Experts of a small language model: 21.2M parameters.
Below are experts of layer 4 (counted from 0) of a mixture-of-experts language model. Rows are named down (a neuron's output weights, with its number) and show model dimensions 0-95. Each number is 128 + 24 x the weight over its row's rms, rounded and kept within 0 to 255. Numbers have three digits each.
Before each expert's rows: a language model's description of what the expert responds to. This comes from a sample of Wikipedia text that the model never trained on.

# expert 44
Standalone space tokens, mostly before numbers after month names or words, as in March 1898, born 1995, Side 2.
down0:101085117137115115120157151109091138126137130148138121108154172136096157152120110104126125151130179109139167085151166100123117110167129112120096154120103143120135146114126113126117168087141098123144073102142111112171147084109141116126095120174155167166149164113126108125105133108138096156
down1:133162142074179088144173157134082115174126129191123125103101095131091134150159124123092112139107134165154169124144134131105146106152114115115153122118101147128161125102130136123146174145134123114182144121121114124122147106141108090138148121141128140122084123088114130120142092143103102105
down2:160131132164144149093121120118120138100136110106133137109129114145104118098143092146132109103158129092122181158135142150081191177087148129130150119153120143120102125122141113163126089149120143145149189162137134106116111147126143163085123171092140142087127149113106137114152130138113147084
down3:138137132154116124135111138148103126097101154099120124155137123132106165106133072124173139137148156130140139093094110163136146099116073150136153156169097123143077118152172133142130147123131128112141127170099110104115174111114130135094123120169113129186128142146128122065152129140113092113

# expert 2
Digits inside years and dates, mostly 0, 1, 2, 9 (19|66, 2|018), plus words like not, far, Co-, total.
down0:160116117130134101123151106147138165137116136050143117112087121133129084103126140176123151114132089120163122103131151129084145118157123158132122172115123087095126101138095079148137142123145107122106126124135132153145078164135151136172069159108132137112129146150134147130126114142153113088
down1:166122114120157091138160103144154145115130149139148071131165099175125129109119117113113175130122129158140101137140099094100133098129076130142127108101170163191150097131159162132127163125127131136122101111148133122135162155152125076134133136129080127117092085139119121135120131120098097117
down2:131159112109094141172145102127144156121100122157146091112133129150158116118143169083158111134115159132126115092095126151120106101174145107079166112139115104120142134118100108126169153109148188110106123128090115128138109123139122128126159106155125118153186147151118154125146112121118060136
down3:172117134166133152138106134147124119105145118116139082118117127129169131149104154123111137126110146148165102149147128091148153160082097154148170110122131117112078119095104120129087114100125111125106119150123130113086101157129150095114118160151147177074142108110105130131174129141178122089

# expert 32
Capital N and short capitalized pieces opening song titles or abbreviations in tables (Never, Nobody, PNEM, Peabody), plus of after nouns.
down0:118091101144107145120143118112139141117080126137091103134183149156099129155130110103182094117133185121155102143155140121125106115108162094117127140157126142148142170154114148109158110104063106138158114145079131128166129129107118120107130130134125106144138161124132149111117131166143120068
down1:171124126128123140156132124129122114142162123099143115133139140148130170128068119135119158085125106114118141125081147116139184151127109153139108125079108184149116153139149099126153111089090113129128113133123140167141078132155156128141123163076152157133095139075117143150113114116099105109
down2:105101142108124161112083120147141192121124132109090165113162116109109132134132099117106126168145101093139116091149138158116111121142139115103124132111141158123073124163167134121117116124138117114134119099155115127098066161147174177143180154148143139137150134145142156098108106122153106117
down3:139108141084132095135132135115128147108108178099126137151113117132091141158151158100154163137163136122174130099134140180178103135118099139138174133129110140057135134140107095121125109111066132142158078127137170142116105141135128132092127139129122098110137113116109129102139117170152120147

# expert 33
Column-separator bars in wiki tables after row numbers or empty cells, plus adjectives like former, early, late, full in prose.
down0:138127088143122174130168125125149124115147124125089140100142123131162154155155087112115130165123114134147133141140075149143171141155135148159127123112082132117118111090150136144089088182139075143123110107143105168147124131131119106123134174113154144113113085137096127147082076108125130130
down1:135125123167131158143111116132141158115144132119133116111125128150124144157105133062081089146137129112127114117122122153193134105086124161125131131137135140159141114116097122144113171151089158111119114121146105154175064101106137121089111149120109164161160151125166138133146144138086084134
down2:089084162154141107125153117118091143131093158119117099142102116142119177115104138137128116117125134143130121150153120146120131118101171135128129118120114128159142114097122116119079115120110150164141068141133123155132143151133116171149137108179127137120176075073139075129114111139129186151
down3:167117127128117155106137148121149132122103089117134149071120125119157128112148072127147154143143116120144136134148138104110147120123138123167155133140094076118124121162029142154128138164138115146088112097088113151150116161133170117110100151123138113131107148126109110139179154130116125113

# expert 7
Pipe characters opening table rows, and prepositions after verbs or nouns such as at, from, between, against, over.
down0:125145077139091128140148129057091128122155150133131114148146154141130143145118052097121156105134129135145111139148182144118086107102108109136092123136132130128119114154159143147097131163198112158124100145134139161131123126140130128143112106153079135139119125165147144141160144095116124107
down1:119114087137147107097146125110133131092128129183138119132150105119104133138144097127137150117119145124126109090129117114115141129109161133138135158117185113156104107167112160087147161140137127163123137126089078143082166149137168181109146118148091123131099118145137141161168101095101097092
down2:143119151145154149139110152148126107133132074178129132122118124102112133144153123171126096080129111097125155139135098150178166158107113105138129132097108180101137151139181122132130123142100157099175132134142147126089115151135119151112155124178120108112117084085111141114075144127143120130
down3:123135104120118165142132107162131123085131117133170122151191164157119115136099146139126130140119143088106070137149130099122137139137137100144145100091154131114149114152107127081140163121129139145128122089105133129082147122072131114126085132115143157147065131155189114128143119150115125148

# expert 40
Pipe characters separating table cells, especially after a name or title, plus words like Metro, station, Brothers, Pictures.
down0:193121082121118107114096139136157161113115126096133157086118094143147134147117113100131106134142128136126120146141119114137119154143130094154155119120106138123120133125100118163157173109123091125138130129072131113166120158121189143155077108120154169154054121143122111147119131155127096129
down1:123121120127141120178143139139119154128129112116147082143132094088185129093094133097143151106111146178169136129118115095139145100115127124127109120119134181138123126123164158124120132071134103114149149117102125140128102130144160177179097155102136142131103086073114134153099118109142111104
down2:163095132122142142092142122203127130106134132156140090151088106132089115090112159133154116103123136114106111155116101079112152174145123120127153172154073126177114118144121162093160113136134142137124148117155143143116106139139102131140125094120096125123123118146157140143140088105149093096
down3:099085093125135132107126154113171142150160133137129144116112127071125139137118154179137140144145086136150172131122146137161148167153114153163157132101122135153138101127134166162093116103111138112108178124130098095099148147107112096088171113107076152136138139119099132113117100128119096146

# expert 8
Compass and region words before place names, such as southern Turkey, North Carolina, Central, plus adjectives like small, local, modern, Early.
down0:182123123119113168107119129107150100130070157136143174134137101128131095118121123143130141111153168112135047132148149095123101143150119120155144120173130123131172139173109138115119149141115117102084080119099120123123110146127160122132117134102102112122122147131115143125192138177132123142
down1:187129134145090168116128120125087148144100162160150131151111105139081130093116101132109150122110144122101102168142146145099115099143119130172118132210142145162103125129070126129124145146124117149096122150140106118147119125091131146099114111105157112115127146125153126164160145080133136144
down2:136125150165077168121129107155133106121162114118162105110157109153124118147131154105132104114114114172122136121148145135120139111134135096129140146147120117133132149100126181114144112163127086062132128122084134132124156120110093131177072129097118119150066165123138152134083161125156128145
down3:153179136086149119123135139132162143119125090089120153138123151151126122129109125120114135122146146178107108150157089136090128112169136120174140106138138111131175137175119114150146096133172166120122120129099123122099133158112131099120159108112122159094124063123093137072165137127130146103

# expert 53
Prepositions such as of, for, by, in, with, alongside after award, title or noun phrases, e.g. Award for, performance of.
down0:120176152134096152174127131168152117102139111091133172136109118128161153156114168151120151125159104129067126106119122094168128121107098100110194147120167147134119121144126134129127134121118123103142118161128090092113120103100140090104102120101101114097102128122140112178116139109151141103
down1:122121138139134122140107146137157125134130104119116088156117175179106127147090095100147124147162105113082138141144155156125158127083120152112144127111126097143140130123090079155142143112152161127116114090135096163112128146121100160139151115155087131173139103125132120109156166118093180081
down2:125111129146128095115088159147105122124133104161073108110128159107107120132162133128162113137128115144136191114141105130087137142117112114112118161133158131131126119154173113113119104152152132150148176110149141128135092132172097168149155151138097087128150168133105110157061111123128118091
down3:105175103115138122103124127115153095110125130117115120085106125143140119105157098116130115130136111131121146120139156129107159123144136124141163132142105165122139086085147120134153076162157104163159129104121061104158108146146138113110071166111150186151082121105140114140135115148172134152

# expert 15
First word pieces of genre terms, medal and position words, and table-row bars, such as Hip-hop, Liber-tarian, gold, upper, fish.
down0:090128151126064145108135119095139109110147111114135125174128137129137155108127158088109128127100132119159129122138132150166094153099118136135160149144165144106111129156111182064144133148077115134110153134121135097137148108108159134136081128116128101145123115132151089115114119202121155136
down1:142123162134094122108161137123054120131106167171165141109165134161146124125152137104113094125189118119138126117123132124117143137132129089174142119080135116131162147142117092133094172098141132117071154174153156096099123109153113107128110131148129138103109122140149120103145131147152148123
down2:135142115146086116112106116130119123132166162145127117167150175157155117129099070134111158102141131138104134135117116130069176154095156114140130102124172093135130128145138110145163125124118135087095124124096135152144119144107155087116158133111147132106118136176154137105145153081094163095
down3:173099128100095148126133100125126117111126140148133090116160163150105165162133179108166115122130136154096095157123146155085128113159169078139105133156121113132108162146097159135149120074157137159126091118103114133171148122108123129099119108142123148118151150145124113155123147125087141086

# expert 12
Pipe separators between cells in tables of names, scores, sports results and elections, plus some verb prefixes like diss, ext, att.
down0:140149130156098159072113179132111120118129104099153120133191133176089116091131120112156150123102130108113065152130162125141141117139109132133146132106149080162133104167059147103151148154111137131127110119111136129148122150115098139134125125096117093143103097130159126109145117134147102135
down1:157139097139110110108140124088120116112089146148164138107124124136161171123112140115101088124124163113136109146107096107137108123160158161140149159156172085145152153133095159117092162114093168164129132173108127139169142111118144107123151078122145137094116143129099094140122154130106094102
down2:075141171095149103155133136104106128155154113140132169163131146137123149123126135153095146083114087124156216134108113149129109103092133135079111132113125167132106106119189134141074087124130138123121119147127123124121131123153114121125139127154133128138152160133098127146110108097147145156
down3:078151168133090124154128117150115117114151114107153119189115106162102090145126142122108115107094140140111115130134111151126156137126147110108098154135147151081155099140108147131120165145148162111135127084171143117093121099144083131174093148141101090137096132128165138081140118147112152137

# expert 47
Capitalized first pieces of proper names of clubs, places and titles, such as Santa, Ne, Po, Golden, Little, Open, often in tables.
down1:122154144131166120113151145119116131135115148136098140105129117119185074096147116111135095154127099134081118087124123101108173111130088093122145098154163127098161155167122133158138148053103139124127141132093127146155123163113130128154113138118139153130126155174111128088168115123126108129
down2:188108137150114122139126165135146121122117156156133131096127117147123124130128135117172118142184152142115116146154148073120115149133191104135138124110098105144152140142128145122160150101095130120118117094129113127121098141099120129129091153137159103156082118069113068159169129120085139122
down3:101119100137151199147146112115123115116160117139135131087136136126111159165132131126145119156146120083105103112145136130164098076131115135100118112102110131162172125083146129130125144091115168093114163142115124120132133168078132092168138122132144097134128122149121112152066115168106138148
down4:155136122128164120120160098097120132139135145145146112149166149147157111132120141114098136122114107110081102121161105123145103118133125115100132096133137098116161175181114129144113144131145105169101132156173134146142182092139089134116127150160135143086101160116106148089172136155092105087

# expert 9
Punctuation and separators after numbers, dates or opening phrases, such as commas after In May 2005, semicolons after release dates, table bars.
down0:127126154133124145147114125125135124152142124100175134159138077146152111088072131117112128129134143118119099146165111147110133123063112109099142147120126126135107125107126105125116165142085143120082141152161123086112129130133117148099160154068138127153176153103135155112085169109166106107
down1:148151115091089152144128087114151132133113113117105131118114178171085094119119088128162144100111124192137081123145107122093143171131107090123127129116151137100132128158105123126139119151131127129182116095116120143131134113143105135157088123096118141098102175124122135135156177096147119154
down2:141113123082098159091138140144098115127118146132124128200129144127102149108142147137139135145118161124155179166145124095085118118110167129130149095123154140150144139142180151137110148141111106133074126149128080128166136106158087148090122122092153151126119142135147081137129093103138130107
down3:100167147175143118141099133149141117171097122170140107129120122157138114138135113069132125113154104087170150143088165137118090098127108107121156143082142127137106110122117176178150123162131111102159087118118138085123127122107116126120125111143137118133104101124117121185150124107173119148